Experts of a small language model: width 160, 1 pick a token.
Below are experts of layer 4 (counted from 0) of a mixture-of-experts language model. Rows are named router (the router's row for the expert), up (a neuron's input weights, with its number) and show model dimensions 0-159. Each number is 50 + 12 x the weight over its row's rms, rounded and kept within 0 to 99.
After each expert's rows: "mostly gets" lists some tokens that are sent to it at least half of the time. This comes from a sample of Wikipedia text that the model never trained on.

# expert 5
router:65 54 48 49 48 45 49 49 43 72 67 41 41 69 40 43 65 70 48 51 48 62 27 37 35 66 64 55 62 45 41 43 36 63 53 35 22 58 73 51 63 34 60 46 70 55 54 63 55 38 52 35 52 32 63 59 69 57 63 55 62 56 50 58 40 50 72 56 41 34 62 55 59 68 60 42 53 40 54 35 54 51 21 62 61 52 33 53 63 35 55 53 51 58 38 61 47 63 50 56 61 29 31 71 57 41 76 49 55 56 44 37 45 62 25 45 38 45 40 28 46 33 36 26 43 46 57 53 52 45 40 60 52 37 47 52 58 31 62 45 49 81 39 53 46 55 45 67 30 47 74 54 42 50 38 61 56 35 42 53
up0:47 47 39 46 35 48 37 40 39 53 46 43 52 35 71 60 46 35 30 62 61 36 45 56 33 35 45 28 62 52 46 66 37 41 40 58 44 53 60 41 62 75 65 54 53 59 44 62 33 66 43 43 53 51 73 55 43 44 49 32 59 54 43 43 54 46 31 56 35 68 63 60 88 57 47 38 56 54 36 60 53 37 61 37 55 38 49 36 28 43 58 40 74 55 55 40 28 65 45 66 75 38 53 33 55 70 41 55 39 44 64 50 46 31 62 62 20 37 46 55 43 52 55 58 50 49 74 53 46 55 36 56 28 48 56 46 32 50 59 59 47 49 72 39 63 47 25 43 51 61 35 49 30 36 42 58 45 44 48 43
up1:49 54 66 34 56 64 38 53 38 45 70 45 57 38 60 58 45 52 85 54 71 63 23 53 63 46 46 61 60 47 47 58 74 43 40 35 35 32 63 55 60 35 48 68 54 49 53 37 76 56 38 52 52 57 55 46 35 43 62 54 46 67 57 18 63 60 61 45 38 57 66 67 48 45 32 43 69 43 55 27 49 41 35 48 55 52 51 51 58 56 68 38 53 37 36 69 57 58 42 62 47 43 68 58 30 44 82 46 60 53 70 52 45 65 38 48 29 35 41 50 45 47 49 58 47 63 68 22 36 50 43 51 40 41 37 40 57 35 53 46 32 76 58 43 41 63 41 62 54 55 53 68 52 38 58 40 56 48 49 39
up2:61 62 37 55 59 71 54 35 85 61 42 54 39 46 43 41 58 63 63 32 67 56 47 47 46 67 66 62 37 42 52 39 59 47 51 49 54 35 41 66 56 51 46 49 42 65 52 44 32 81 54 26 35 59 34 52 40 34 58 59 53 53 42 40 65 56 57 36 46 45 50 47 53 84 41 37 55 46 44 50 69 48 28 63 66 47 54 56 57 67 52 48 38 34 46 55 62 50 57 63 78 28 33 35 54 50 39 38 52 38 57 40 68 49 42 75 34 34 54 31 30 68 53 53 48 23 61 33 36 44 54 68 36 52 56 49 42 45 45 34 54 52 55 58 51 67 32 58 54 50 67 41 66 66 46 57 68 53 46 46
up3:50 50 50 45 53 63 44 57 54 31 45 54 68 44 41 48 45 50 55 43 54 50 35 70 40 63 67 66 39 54 37 66 52 52 56 60 58 57 65 62 46 31 56 23 53 69 61 46 55 50 52 63 62 65 61 60 59 40 33 59 42 70 42 52 50 44 26 28 37 43 55 53 59 80 37 42 21 48 56 36 56 36 47 47 31 58 46 71 48 54 50 47 42 61 42 22 43 63 47 56 41 53 48 48 44 27 61 39 51 27 41 28 54 50 41 49 47 53 40 43 67 62 60 32 35 48 59 55 47 07 46 70 48 33 54 42 50 61 57 79 65 64 49 34 60 53 61 49 66 72 45 63 58 51 40 38 49 57 53 42
up4:57 45 54 71 52 49 45 56 51 37 66 49 57 51 25 50 53 73 42 65 50 67 31 32 32 43 72 41 77 57 38 55 31 68 59 46 37 56 46 48 47 45 58 36 46 58 57 68 48 48 59 51 55 52 56 35 42 39 72 37 50 68 36 56 63 64 61 31 23 43 46 53 51 39 54 38 91 50 40 50 61 50 41 57 58 47 39 52 51 58 63 49 30 35 39 38 24 33 51 38 40 55 34 59 45 58 45 53 57 76 39 26 51 70 63 56 50 49 64 51 47 55 48 51 69 35 47 35 44 57 54 52 44 34 39 26 57 47 45 39 64 54 57 38 46 57 66 30 44 42 66 65 64 37 39 52 54 51 28 50
up5:67 56 57 50 81 50 63 39 55 45 44 43 39 62 58 41 40 64 56 33 53 58 45 53 26 44 37 68 52 51 60 51 35 32 43 55 42 65 45 64 66 40 44 63 67 34 58 74 48 60 58 64 32 48 37 31 53 56 58 63 56 45 52 41 33 69 55 65 48 59 45 48 54 53 49 39 35 53 79 59 46 41 52 39 72 54 40 50 61 30 69 39 48 38 52 40 55 49 79 86 25 37 50 42 44 42 79 62 53 42 32 49 70 61 36 48 48 47 50 36 59 63 37 35 31 45 44 66 56 33 44 66 50 50 47 44 52 53 70 54 52 56 44 26 43 38 46 55 48 56 41 62 31 67 51 65 59 48 58 44
mostly gets: "ted", " used", " became", " made", " won", " served"

# expert 15
router:48 52 58 41 51 51 52 57 58 56 58 59 48 66 61 44 36 76 47 42 28 40 65 62 34 71 59 27 53 45 54 40 43 46 62 58 69 46 39 58 58 63 21 39 51 49 50 40 44 38 53 53 48 56 61 53 44 39 44 68 39 43 67 66 54 26 63 56 23 41 40 58 48 64 50 45 72 51 53 51 52 58 67 61 49 70 58 34 52 52 52 69 44 38 47 62 45 31 34 49 52 68 58 55 68 78 40 46 38 41 63 60 55 60 45 36 39 40 67 37 37 50 57 52 51 48 68 60 75 39 63 50 56 44 40 68 48 50 57 37 53 67 69 55 54 50 74 42 47 15 42 28 40 43 31 63 48 57 66 72
up13:46 69 44 49 44 59 54 52 55 46 59 58 35 57 56 45 52 39 59 48 62 64 56 53 39 65 58 50 54 34 33 44 61 52 66 52 28 25 37 45 64 61 31 41 55 49 42 55 52 64 36 53 53 59 63 42 68 49 31 67 36 59 53 50 60 57 59 59 64 59 65 51 92 35 43 39 71 34 59 49 67 59 50 67 27 55 52 57 46 51 82 70 46 27 66 47 75 55 41 59 56 50 63 39 20 33 41 55 46 66 48 53 78 33 77 47 43 49 55 28 41 34 61 45 65 48 58 49 49 60 52 57 36 49 34 60 54 44 49 32 52 39 37 53 49 66 51 55 55 41 42 47 50 38 47 51 57 26 54 55
up14:43 57 64 55 51 75 63 31 42 43 42 41 62 21 58 44 42 71 33 42 54 59 40 80 40 52 55 22 45 57 48 52 50 50 51 45 65 52 38 42 71 55 37 58 36 51 60 75 69 31 47 42 62 56 41 47 25 45 43 58 55 51 56 60 64 65 62 30 54 37 58 37 46 76 57 46 29 35 37 54 35 55 40 47 51 48 25 33 55 48 61 46 63 38 47 40 35 35 48 35 51 31 45 38 51 60 35 52 64 62 38 63 60 55 57 41 60 47 40 22 40 52 21 48 37 61 54 47 51 32 49 51 44 70 58 47 53 50 53 41 57 44 58 57 51 73 56 38 37 37 55 29 51 41 31 41 48 49 41 69
up15:27 64 55 49 53 61 44 49 46 73 54 37 55 61 63 56 35 60 24 27 36 57 42 73 31 52 62 57 66 50 52 34 36 54 57 58 37 70 51 56 50 71 72 39 38 55 47 56 45 70 35 75 41 29 56 19 47 65 37 47 36 50 62 53 62 55 51 27 37 42 55 47 44 49 57 57 61 76 31 67 56 41 52 40 61 56 44 40 34 53 46 35 44 48 49 45 39 50 70 43 40 40 61 58 60 52 59 57 20 36 56 43 46 75 54 48 47 47 57 49 54 66 41 58 44 48 33 60 40 36 65 51 63 43 63 76 55 42 76 74 44 59 35 36 45 61 44 46 37 52 40 47 42 48 39 47 41 57 55 50
up16:49 51 48 42 48 30 41 86 34 57 51 59 42 49 46 44 48 50 51 56 46 25 58 37 44 68 44 43 69 55 54 44 39 42 45 57 26 49 62 43 41 47 55 44 47 62 30 65 51 41 54 35 35 51 55 47 39 55 43 57 73 59 51 39 51 40 68 37 42 44 51 39 39 46 78 51 60 65 50 67 60 88 46 61 44 47 37 46 36 63 50 61 61 32 55 41 48 45 50 77 50 40 66 60 69 53 43 54 61 69 51 51 51 27 54 60 60 46 62 56 62 67 49 67 53 37 24 48 59 51 41 52 61 56 15 30 50 47 53 30 49 64 51 31 34 58 42 24 55 63 49 38 48 47 56 60 36 48 68 28
up17:44 50 67 56 51 66 30 69 51 38 58 60 61 57 67 45 58 89 56 57 40 34 53 47 52 52 50 36 60 44 46 42 50 52 60 66 45 61 58 73 55 65 33 43 37 65 53 44 38 48 46 63 45 68 50 73 52 35 39 50 66 52 57 68 45 63 47 49 50 48 33 44 60 66 62 53 61 42 59 54 47 47 75 44 46 73 39 40 64 64 37 51 30 54 56 50 52 25 51 48 51 55 35 60 40 66 51 45 55 37 62 30 66 86 54 46 45 33 38 44 35 39 38 62 33 41 60 59 35 60 44 41 51 54 50 59 53 63 67 50 69 47 41 61 48 44 67 42 48 37 68 12 35 49 57 55 65 67 52 66
up18:15 26 55 36 50 36 53 35 48 54 50 72 34 50 73 68 49 62 59 55 33 40 58 42 31 52 60 72 49 78 62 49 56 52 38 45 50 40 36 50 73 68 45 44 50 40 46 39 35 28 47 68 56 56 42 53 57 40 76 72 33 55 65 49 53 54 51 51 39 77 58 57 50 47 51 69 33 73 49 44 52 59 49 48 41 52 57 40 53 39 55 35 63 61 66 46 48 40 36 69 63 52 54 47 53 50 51 50 80 59 44 63 43 46 34 57 46 50 52 51 62 66 70 58 66 50 42 65 55 45 48 60 44 49 48 34 60 61 67 29 51 57 68 56 39 42 63 34 54 33 30 64 45 59 37 55 56 64 60 69
mostly gets: " res", " s", " f", " inter", " mo", " qu"

# expert 6
router:43 71 28 50 68 74 52 59 59 33 41 72 45 73 52 62 75 55 51 48 42 65 52 52 44 48 36 45 52 50 81 54 39 57 47 51 60 53 48 48 35 72 48 53 57 52 21 41 34 54 44 51 44 60 72 52 48 56 47 33 66 34 62 48 32 57 56 55 68 28 46 57 40 50 51 66 38 44 47 52 51 30 48 38 67 56 61 35 40 50 53 59 52 56 58 55 52 43 32 67 54 34 55 70 57 34 57 36 68 53 53 24 38 35 42 51 37 48 58 51 70 46 66 55 51 46 38 56 33 56 41 65 46 50 29 67 45 33 27 62 58 60 39 27 55 41 47 49 42 49 50 35 30 58 39 54 62 69 73 68
up0:52 68 41 56 49 73 51 58 52 52 38 45 42 56 34 58 41 42 73 57 31 76 44 49 34 41 60 66 61 39 64 58 53 49 55 61 36 38 59 43 43 50 60 62 69 42 59 56 36 52 64 53 35 59 52 30 62 59 53 53 48 17 61 63 48 52 41 44 74 62 37 22 63 45 61 63 41 56 41 52 31 63 54 75 38 66 65 41 79 62 32 53 56 47 51 55 34 48 45 26 42 42 47 42 66 36 43 58 57 47 50 45 47 36 57 45 44 49 41 41 55 38 67 53 64 44 28 41 33 54 28 47 63 66 47 37 65 60 54 39 57 49 34 46 55 25 54 41 51 57 33 36 38 25 42 66 56 62 54 62
up1:45 64 33 51 48 60 46 66 59 34 53 55 52 44 40 53 54 45 37 38 47 39 64 53 50 50 55 40 59 60 59 53 40 37 51 31 63 63 28 73 50 55 43 72 75 28 43 41 40 77 63 43 41 54 72 53 51 45 48 49 44 63 39 53 50 53 36 31 39 54 52 69 56 55 43 51 46 30 69 53 56 51 65 60 73 36 57 33 54 53 41 66 54 52 59 54 36 53 40 67 54 42 36 64 43 58 44 48 89 38 47 57 60 51 50 49 54 36 37 33 79 46 61 76 61 57 50 47 56 56 66 45 51 37 09 51 44 68 48 46 63 53 38 42 58 39 42 58 40 43 38 40 29 41 31 32 50 36 54 35
up2:58 39 38 37 42 43 44 51 53 65 30 62 59 59 33 36 46 42 60 30 36 39 74 49 24 67 24 49 41 36 49 31 42 45 38 73 57 77 55 55 33 40 57 52 66 49 43 61 53 51 44 61 43 44 57 50 43 42 44 41 50 21 24 49 45 56 48 62 58 51 44 70 72 31 51 60 70 51 60 44 46 32 43 56 52 38 46 25 48 38 59 62 51 53 62 46 35 31 45 40 41 41 42 49 50 53 55 38 34 36 35 28 60 61 44 59 39 56 57 41 59 34 52 52 45 40 39 39 66 53 52 54 51 71 62 64 51 45 66 47 71 56 59 60 54 61 74 50 24 39 51 53 34 42 36 57 39 74 48 35
up3:48 60 41 50 60 46 50 44 39 37 43 30 50 43 59 48 69 24 54 47 41 64 45 55 38 33 47 53 46 64 43 52 42 53 39 75 42 41 35 53 44 49 70 42 71 46 57 47 64 62 51 45 34 26 52 55 56 62 54 60 49 43 47 47 39 55 62 65 44 40 42 60 73 29 43 59 45 43 47 59 23 52 47 57 29 25 46 42 48 56 72 73 68 22 64 50 49 48 59 45 52 30 41 56 27 48 48 26 31 37 65 35 46 55 49 19 38 49 40 56 66 42 44 54 56 57 45 19 50 59 52 76 43 70 42 42 46 53 51 35 52 40 65 46 34 46 28 65 51 57 39 42 38 52 54 32 49 66 57 48
up4:66 54 24 46 49 59 34 62 41 41 34 69 61 60 64 46 39 45 54 39 37 59 65 53 50 53 47 36 56 35 40 45 42 42 41 40 59 46 41 55 25 70 38 56 60 40 48 50 62 55 55 29 47 61 62 41 44 48 66 65 66 33 56 45 65 70 60 55 57 52 50 33 49 70 35 45 50 47 43 45 21 73 75 25 53 56 27 62 36 61 49 37 58 57 62 53 51 69 50 56 51 54 33 44 55 50 70 48 56 63 61 50 49 66 56 68 49 67 65 48 66 16 40 46 35 67 63 51 35 54 42 53 57 53 58 49 62 43 52 42 46 39 48 43 78 52 59 27 55 81 43 61 30 61 59 51 42 55 45 43
up5:45 51 62 72 49 87 45 48 28 44 40 53 57 68 35 45 40 57 51 57 56 60 44 68 65 49 54 47 49 79 42 57 74 56 49 64 50 38 41 50 47 51 47 38 30 42 43 46 44 66 52 55 55 56 31 57 59 61 68 74 48 38 46 55 62 84 48 51 49 55 54 52 45 53 57 47 45 53 42 46 46 46 50 57 44 28 53 61 61 58 65 64 48 20 47 57 66 23 62 53 45 45 64 60 56 34 75 40 47 81 53 52 49 37 32 46 52 40 43 35 45 59 55 51 26 62 57 69 50 43 42 65 61 57 39 53 33 46 25 45 67 61 44 36 39 41 56 54 58 31 34 50 60 67 33 58 43 58 51 29
mostly gets: " Rob", " Alex", "hab", "ha", "sa", "Sh"

# expert 1
router:54 50 59 61 52 47 50 48 52 66 30 40 52 62 64 40 49 37 71 43 56 37 19 41 49 61 52 30 65 63 54 44 72 35 70 48 41 49 40 77 61 59 50 59 49 61 53 40 44 56 59 39 49 46 51 36 52 39 68 54 39 74 51 47 53 52 65 59 57 58 51 52 73 48 58 39 39 47 32 53 36 18 69 41 60 59 43 61 39 70 38 51 37 27 52 35 69 57 54 53 62 76 53 44 53 37 46 60 50 44 59 46 50 63 19 63 62 52 36 44 46 42 37 59 41 39 53 59 49 65 50 75 36 53 38 24 32 66 50 27 34 55 62 65 41 59 51 49 27 46 45 63 56 39 57 59 32 61 55 58
up0:73 60 65 47 41 47 37 57 48 45 51 50 64 37 58 43 55 56 50 55 42 60 46 43 35 36 54 57 35 56 62 45 78 46 24 18 56 51 44 44 40 47 69 48 35 43 57 44 62 44 55 38 47 45 58 50 48 39 65 35 58 56 64 35 49 17 61 43 43 59 44 69 63 44 41 61 63 46 30 47 50 54 35 43 47 38 54 38 59 52 44 63 42 38 51 22 67 45 60 59 52 57 82 42 48 53 76 32 57 73 55 62 30 53 36 65 62 47 61 54 51 63 56 51 49 45 41 55 78 42 59 68 39 47 52 44 24 43 54 40 53 48 46 59 36 31 47 64 37 49 32 71 38 51 52 45 62 77 45 27
up1:58 49 46 67 73 53 45 50 50 61 65 33 45 57 72 67 46 58 74 40 54 60 61 51 55 55 49 54 82 51 53 51 38 45 46 52 52 58 33 60 54 40 47 30 63 63 40 40 48 34 46 45 69 48 57 40 52 35 82 83 56 54 28 47 40 57 41 45 48 48 34 23 56 53 60 67 72 31 56 65 56 45 45 40 67 66 76 51 54 55 59 54 40 38 54 30 51 50 46 49 47 46 47 28 51 49 50 52 61 43 45 59 63 63 55 53 52 49 67 56 68 32 67 60 59 46 54 54 44 66 15 71 61 42 43 51 58 52 47 21 55 47 53 42 69 51 37 24 44 62 54 38 58 57 33 60 59 38 54 46
up2:80 59 45 45 46 24 43 53 58 56 44 52 58 49 63 46 47 49 65 55 42 46 38 52 46 61 44 47 64 51 46 52 27 43 49 55 33 50 39 58 45 68 34 59 41 61 66 58 47 40 65 28 46 40 66 49 76 43 49 62 71 49 46 48 65 76 53 44 55 73 55 52 50 54 61 58 26 46 30 60 53 27 53 72 44 70 24 60 36 64 57 41 55 33 49 28 59 61 46 58 48 45 47 31 51 60 66 69 57 48 49 19 50 73 42 56 54 71 64 56 56 41 60 45 46 61 51 31 59 68 60 69 34 42 24 49 64 56 60 29 35 55 48 43 51 47 63 52 35 49 29 63 36 53 52 49 37 44 46 45
up3:45 53 53 61 60 44 54 65 31 36 40 72 54 29 50 47 50 49 36 59 44 38 40 57 41 33 39 54 44 59 41 45 67 35 45 36 26 32 46 40 47 53 62 19 43 57 49 53 48 64 45 36 49 40 54 58 69 42 62 52 60 60 53 35 47 63 74 42 45 44 48 34 55 45 73 66 52 40 64 47 55 46 47 47 50 44 54 55 76 58 40 54 55 57 42 42 34 42 58 51 65 58 56 58 34 31 74 54 50 54 66 50 34 48 73 53 78 36 51 41 53 72 54 29 57 75 41 41 67 53 42 58 41 67 41 51 43 54 28 31 54 66 46 43 56 49 50 56 47 55 41 82 25 38 50 46 56 83 65 40
up4:37 45 68 55 29 64 40 50 40 48 88 39 48 38 57 54 35 49 44 63 55 56 36 55 26 45 57 43 55 64 62 52 42 63 79 70 46 64 61 54 49 51 70 43 57 35 53 59 45 58 33 53 44 59 56 57 56 57 67 49 61 43 28 38 28 43 50 45 57 42 39 40 64 36 54 43 45 62 34 65 42 25 54 66 58 63 40 56 48 56 35 69 32 25 62 51 43 28 45 50 36 44 61 48 44 65 56 53 45 50 61 30 66 59 69 51 39 44 59 55 39 48 45 67 42 29 53 49 43 50 26 60 44 70 69 46 29 32 45 46 50 44 47 67 44 72 46 63 43 69 52 56 43 24 67 49 53 59 55 56
up5:52 38 35 42 45 58 55 44 47 61 32 54 46 56 32 62 40 62 56 49 29 48 39 48 17 52 75 39 75 50 53 58 51 41 48 40 67 76 55 53 58 54 50 62 37 31 71 41 67 37 61 41 64 56 47 43 40 49 63 78 23 73 64 57 50 50 52 55 35 51 64 42 55 52 43 30 31 54 51 61 46 43 48 50 46 51 35 73 43 47 40 75 49 47 65 27 35 47 45 51 43 28 52 60 54 39 57 42 46 38 40 36 86 57 51 43 57 57 50 41 60 46 51 49 41 56 56 40 80 48 59 76 57 64 34 43 59 52 42 49 44 60 37 33 49 34 58 29 37 51 52 45 66 50 39 56 52 37 42 55
mostly gets: " he", " his", " it", " her", " He", " who"

# expert 2
router:62 66 53 56 58 52 49 71 49 58 40 60 47 43 53 61 67 68 39 53 46 60 60 67 39 34 44 61 65 52 39 38 66 42 40 58 45 75 52 65 56 62 65 50 51 67 37 59 44 37 53 53 58 47 32 44 64 50 69 40 65 55 68 56 59 50 53 51 31 62 51 61 54 39 53 66 44 60 68 41 48 41 40 50 53 40 70 52 62 57 58 40 21 52 61 50 36 34 35 57 36 80 55 40 46 38 88 45 46 44 32 63 39 44 51 59 49 38 41 76 69 51 46 48 89 52 39 56 39 49 48 46 55 57 68 59 55 30 57 37 60 47 45 63 46 29 25 53 45 52 58 69 49 36 55 63 34 67 62 46
up0:53 52 17 66 42 39 74 64 74 55 57 76 58 57 35 31 55 62 65 10 64 39 48 47 51 44 50 46 49 34 59 35 44 39 64 58 54 56 31 57 49 75 52 66 42 56 74 36 50 47 48 55 52 48 35 48 67 42 66 54 46 45 37 57 61 46 74 40 59 54 52 61 42 44 63 27 50 37 64 32 41 40 36 59 60 36 43 33 58 50 47 59 39 48 52 49 43 60 34 49 56 59 43 54 36 45 54 58 48 56 53 27 59 34 42 56 63 62 37 59 53 54 45 56 46 58 38 67 52 26 44 69 45 67 41 56 56 70 34 57 52 40 46 45 55 23 43 52 49 38 67 34 57 70 56 64 54 42 26 52
up1:30 52 60 34 41 45 59 46 23 65 49 69 60 53 53 40 73 59 44 49 46 45 83 57 36 44 52 54 48 65 48 50 47 41 55 57 30 43 34 30 49 60 79 64 36 54 44 34 60 66 68 27 37 49 45 58 62 47 69 56 81 70 52 41 45 59 56 46 56 50 58 38 52 53 55 59 39 61 60 60 44 43 52 65 40 42 48 26 51 47 40 39 49 42 56 46 44 58 47 65 54 59 32 39 39 31 59 30 53 31 40 36 31 59 24 64 59 36 61 58 55 62 48 67 55 39 48 58 46 75 38 53 48 49 62 48 60 46 23 49 29 46 77 34 57 39 36 61 52 56 35 52 49 59 48 36 47 61 47 38
up2:70 43 72 44 67 44 54 51 48 43 60 49 72 62 44 48 53 90 53 60 55 48 79 40 44 41 66 57 68 62 54 52 50 41 36 54 42 32 67 57 46 55 51 42 39 43 33 48 49 37 72 43 70 50 63 63 67 38 60 64 88 47 58 52 51 54 51 43 51 51 45 45 40 51 57 65 51 77 71 47 45 45 57 65 48 64 50 35 40 53 63 34 43 40 68 61 57 37 54 66 52 61 45 57 18 50 62 46 51 44 40 46 37 55 50 58 57 44 36 26 62 62 35 53 47 55 41 48 65 45 70 72 62 47 60 44 62 59 53 48 47 53 40 64 53 74 19 40 33 42 45 55 62 43 41 54 36 53 54 44
up3:41 36 34 49 23 48 66 47 39 28 68 73 53 58 62 48 73 46 48 60 45 46 47 46 46 53 60 55 55 38 42 38 42 61 50 41 58 67 32 59 55 64 41 56 55 40 59 49 54 29 60 43 61 38 32 34 35 45 70 49 49 61 47 64 55 70 45 45 43 68 48 54 37 65 58 55 67 33 46 43 42 36 59 54 55 44 59 50 41 78 65 53 40 63 55 37 56 51 51 63 51 50 47 58 42 35 63 48 70 42 41 68 30 79 56 43 70 72 44 45 56 17 21 59 56 52 53 34 47 42 49 61 69 54 55 33 48 46 42 53 72 58 37 62 45 45 53 72 24 54 49 49 42 57 75 58 68 44 59 47
up4:45 50 35 53 48 45 39 56 46 56 79 44 59 66 56 53 62 41 59 27 33 57 48 53 48 58 41 38 58 50 55 23 77 26 65 55 49 53 47 54 44 41 48 52 39 60 35 51 28 67 52 24 51 65 54 51 63 64 65 39 40 37 58 31 60 52 57 42 52 58 54 48 45 60 45 52 41 67 66 26 61 40 38 67 36 65 45 41 38 63 42 41 33 40 43 60 55 39 48 50 54 31 37 62 63 50 60 53 46 47 54 42 52 54 76 78 45 61 55 52 64 40 63 52 59 64 51 56 55 62 52 59 74 53 26 76 60 48 45 44 56 50 54 42 44 49 65 31 72 81 68 70 42 65 50 67 33 59 42 58
up5:43 60 49 70 62 52 65 46 40 59 55 41 56 50 46 47 39 60 52 46 48 55 49 62 53 51 36 66 60 60 48 16 53 17 62 53 65 59 58 48 34 70 66 51 57 57 54 57 44 46 59 26 50 60 50 40 53 36 50 56 46 55 71 50 44 66 32 67 70 54 60 46 65 61 58 77 46 63 56 42 58 62 44 52 44 51 54 43 49 37 60 57 44 57 63 29 46 12 28 31 43 38 46 41 55 43 50 49 37 29 47 62 56 57 52 69 48 60 54 53 60 41 37 38 73 60 53 52 69 27 56 49 49 37 57 53 33 54 73 55 83 52 53 40 40 45 64 42 22 39 65 48 34 59 57 42 36 46 33 62
mostly gets: "Personal", " Music", "See", " information", " Art", " Education"

# expert 12
router:49 55 61 55 57 59 43 62 66 50 60 51 39 47 69 56 63 47 60 64 44 42 51 38 75 39 39 63 43 38 45 65 33 45 64 69 42 53 57 37 43 74 52 65 22 60 66 55 82 69 39 72 51 67 41 50 32 56 48 56 64 67 65 46 38 37 56 53 50 43 36 47 56 58 45 44 59 64 68 43 54 56 44 52 14 46 62 47 39 59 50 29 53 43 69 56 67 55 58 55 54 55 43 41 40 59 61 43 77 45 48 40 37 47 66 34 48 65 37 59 55 59 39 46 47 60 53 74 45 55 52 52 39 54 47 25 51 43 42 46 65 74 41 39 51 66 70 46 34 63 50 35 37 25 65 26 42 52 50 47
up0:35 69 48 46 48 48 38 43 39 46 66 54 45 38 52 37 46 48 56 46 36 45 41 42 43 44 38 40 26 41 23 56 43 50 50 47 36 41 30 50 45 54 63 35 65 62 57 37 73 49 41 45 49 39 58 56 64 50 47 71 79 61 53 42 18 42 49 19 39 39 53 41 63 65 42 57 51 38 83 39 33 56 33 35 46 49 46 59 56 41 55 49 52 62 38 40 43 38 54 32 40 49 43 50 44 45 61 32 48 31 38 74 51 54 52 49 44 56 38 49 56 36 38 82 40 49 45 58 61 50 52 29 37 40 31 51 60 60 27 52 68 53 68 48 22 53 43 44 59 36 44 36 38 29 61 48 61 48 70 48
up1:41 44 35 58 40 63 67 39 28 34 64 48 38 62 50 26 40 41 61 64 29 68 45 49 57 45 59 54 50 45 36 48 46 35 61 49 66 51 45 47 57 62 36 93 36 48 53 59 59 53 52 72 36 49 53 52 54 61 35 55 64 65 41 39 37 56 53 49 29 61 46 59 40 64 62 50 50 78 40 58 59 90 44 59 45 40 32 48 63 41 72 47 65 31 42 37 52 62 60 50 21 56 41 47 61 45 65 35 65 55 61 59 58 44 41 53 55 75 41 32 46 45 43 42 75 50 56 50 44 50 54 49 42 57 38 52 58 29 32 47 50 41 40 57 39 62 61 62 49 45 47 26 59 40 68 46 52 48 50 63
up2:54 75 65 37 74 52 34 40 45 64 39 36 47 58 37 50 50 54 70 41 36 35 53 46 43 36 66 44 58 39 43 52 24 18 49 37 32 52 42 59 45 77 54 45 39 73 70 48 52 66 58 44 51 53 39 62 51 53 58 51 40 46 66 34 33 62 58 42 64 76 69 63 50 57 57 37 56 66 61 47 63 55 69 68 49 47 36 41 33 88 47 37 52 51 46 35 48 61 37 56 53 56 62 47 25 45 58 48 56 23 55 57 35 58 55 49 53 23 45 45 45 42 69 49 49 23 53 47 50 55 37 50 41 38 58 62 58 52 53 61 35 49 42 41 49 60 33 58 54 60 46 62 65 45 46 47 55 64 62 38
up3:40 49 45 67 53 40 41 46 75 49 46 66 53 38 46 59 71 45 58 65 42 52 58 53 41 38 57 51 50 39 22 59 48 42 83 80 34 49 38 35 49 31 53 62 51 45 46 60 28 60 46 44 57 46 43 55 28 62 70 45 40 62 58 30 44 40 42 56 31 57 69 35 58 34 50 56 63 55 41 53 36 38 49 67 49 26 51 24 42 57 66 54 55 59 57 53 54 42 55 69 69 56 57 31 42 54 51 70 50 28 46 61 59 71 60 70 54 73 69 48 65 54 53 54 60 62 47 36 49 64 47 60 65 39 62 38 64 44 52 26 63 66 48 52 53 48 38 39 55 39 52 50 56 58 63 67 67 28 46 47
up4:53 53 52 52 62 43 55 43 72 47 32 31 47 29 43 60 87 39 41 42 57 50 75 28 65 46 45 38 58 22 51 30 54 41 46 56 60 53 46 42 56 50 35 55 30 52 46 53 43 45 39 67 67 57 63 46 37 56 61 61 57 32 44 39 62 68 52 37 64 33 68 30 57 19 35 54 36 62 61 41 64 55 62 36 43 58 27 56 52 53 70 36 33 37 70 50 47 40 72 62 70 41 40 39 49 39 50 68 56 48 49 35 70 39 64 66 54 58 56 60 47 55 49 36 59 63 56 48 66 51 29 47 52 46 57 62 43 26 38 35 41 61 62 60 51 37 34 41 55 50 41 51 49 44 61 36 58 53 57 49
up5:49 45 53 52 58 75 61 41 52 42 56 48 48 57 65 76 59 44 43 44 40 54 57 68 69 43 61 48 34 54 48 51 67 73 51 34 42 64 59 48 39 57 64 21 51 42 55 58 30 45 42 44 48 47 58 52 40 56 57 48 47 43 54 40 27 45 25 42 73 56 58 57 34 55 55 33 37 35 66 48 29 58 53 45 50 51 48 68 42 65 63 46 42 21 52 45 55 59 63 52 66 55 61 46 55 32 52 37 47 41 37 39 53 36 62 47 25 44 59 55 64 48 52 44 14 64 46 47 39 51 49 76 53 76 47 54 54 38 56 23 71 44 41 46 37 38 25 61 53 67 47 31 39 50 36 58 48 53 46 26
mostly gets: "ock", "mp", " guitar", "itt", "ck", " test"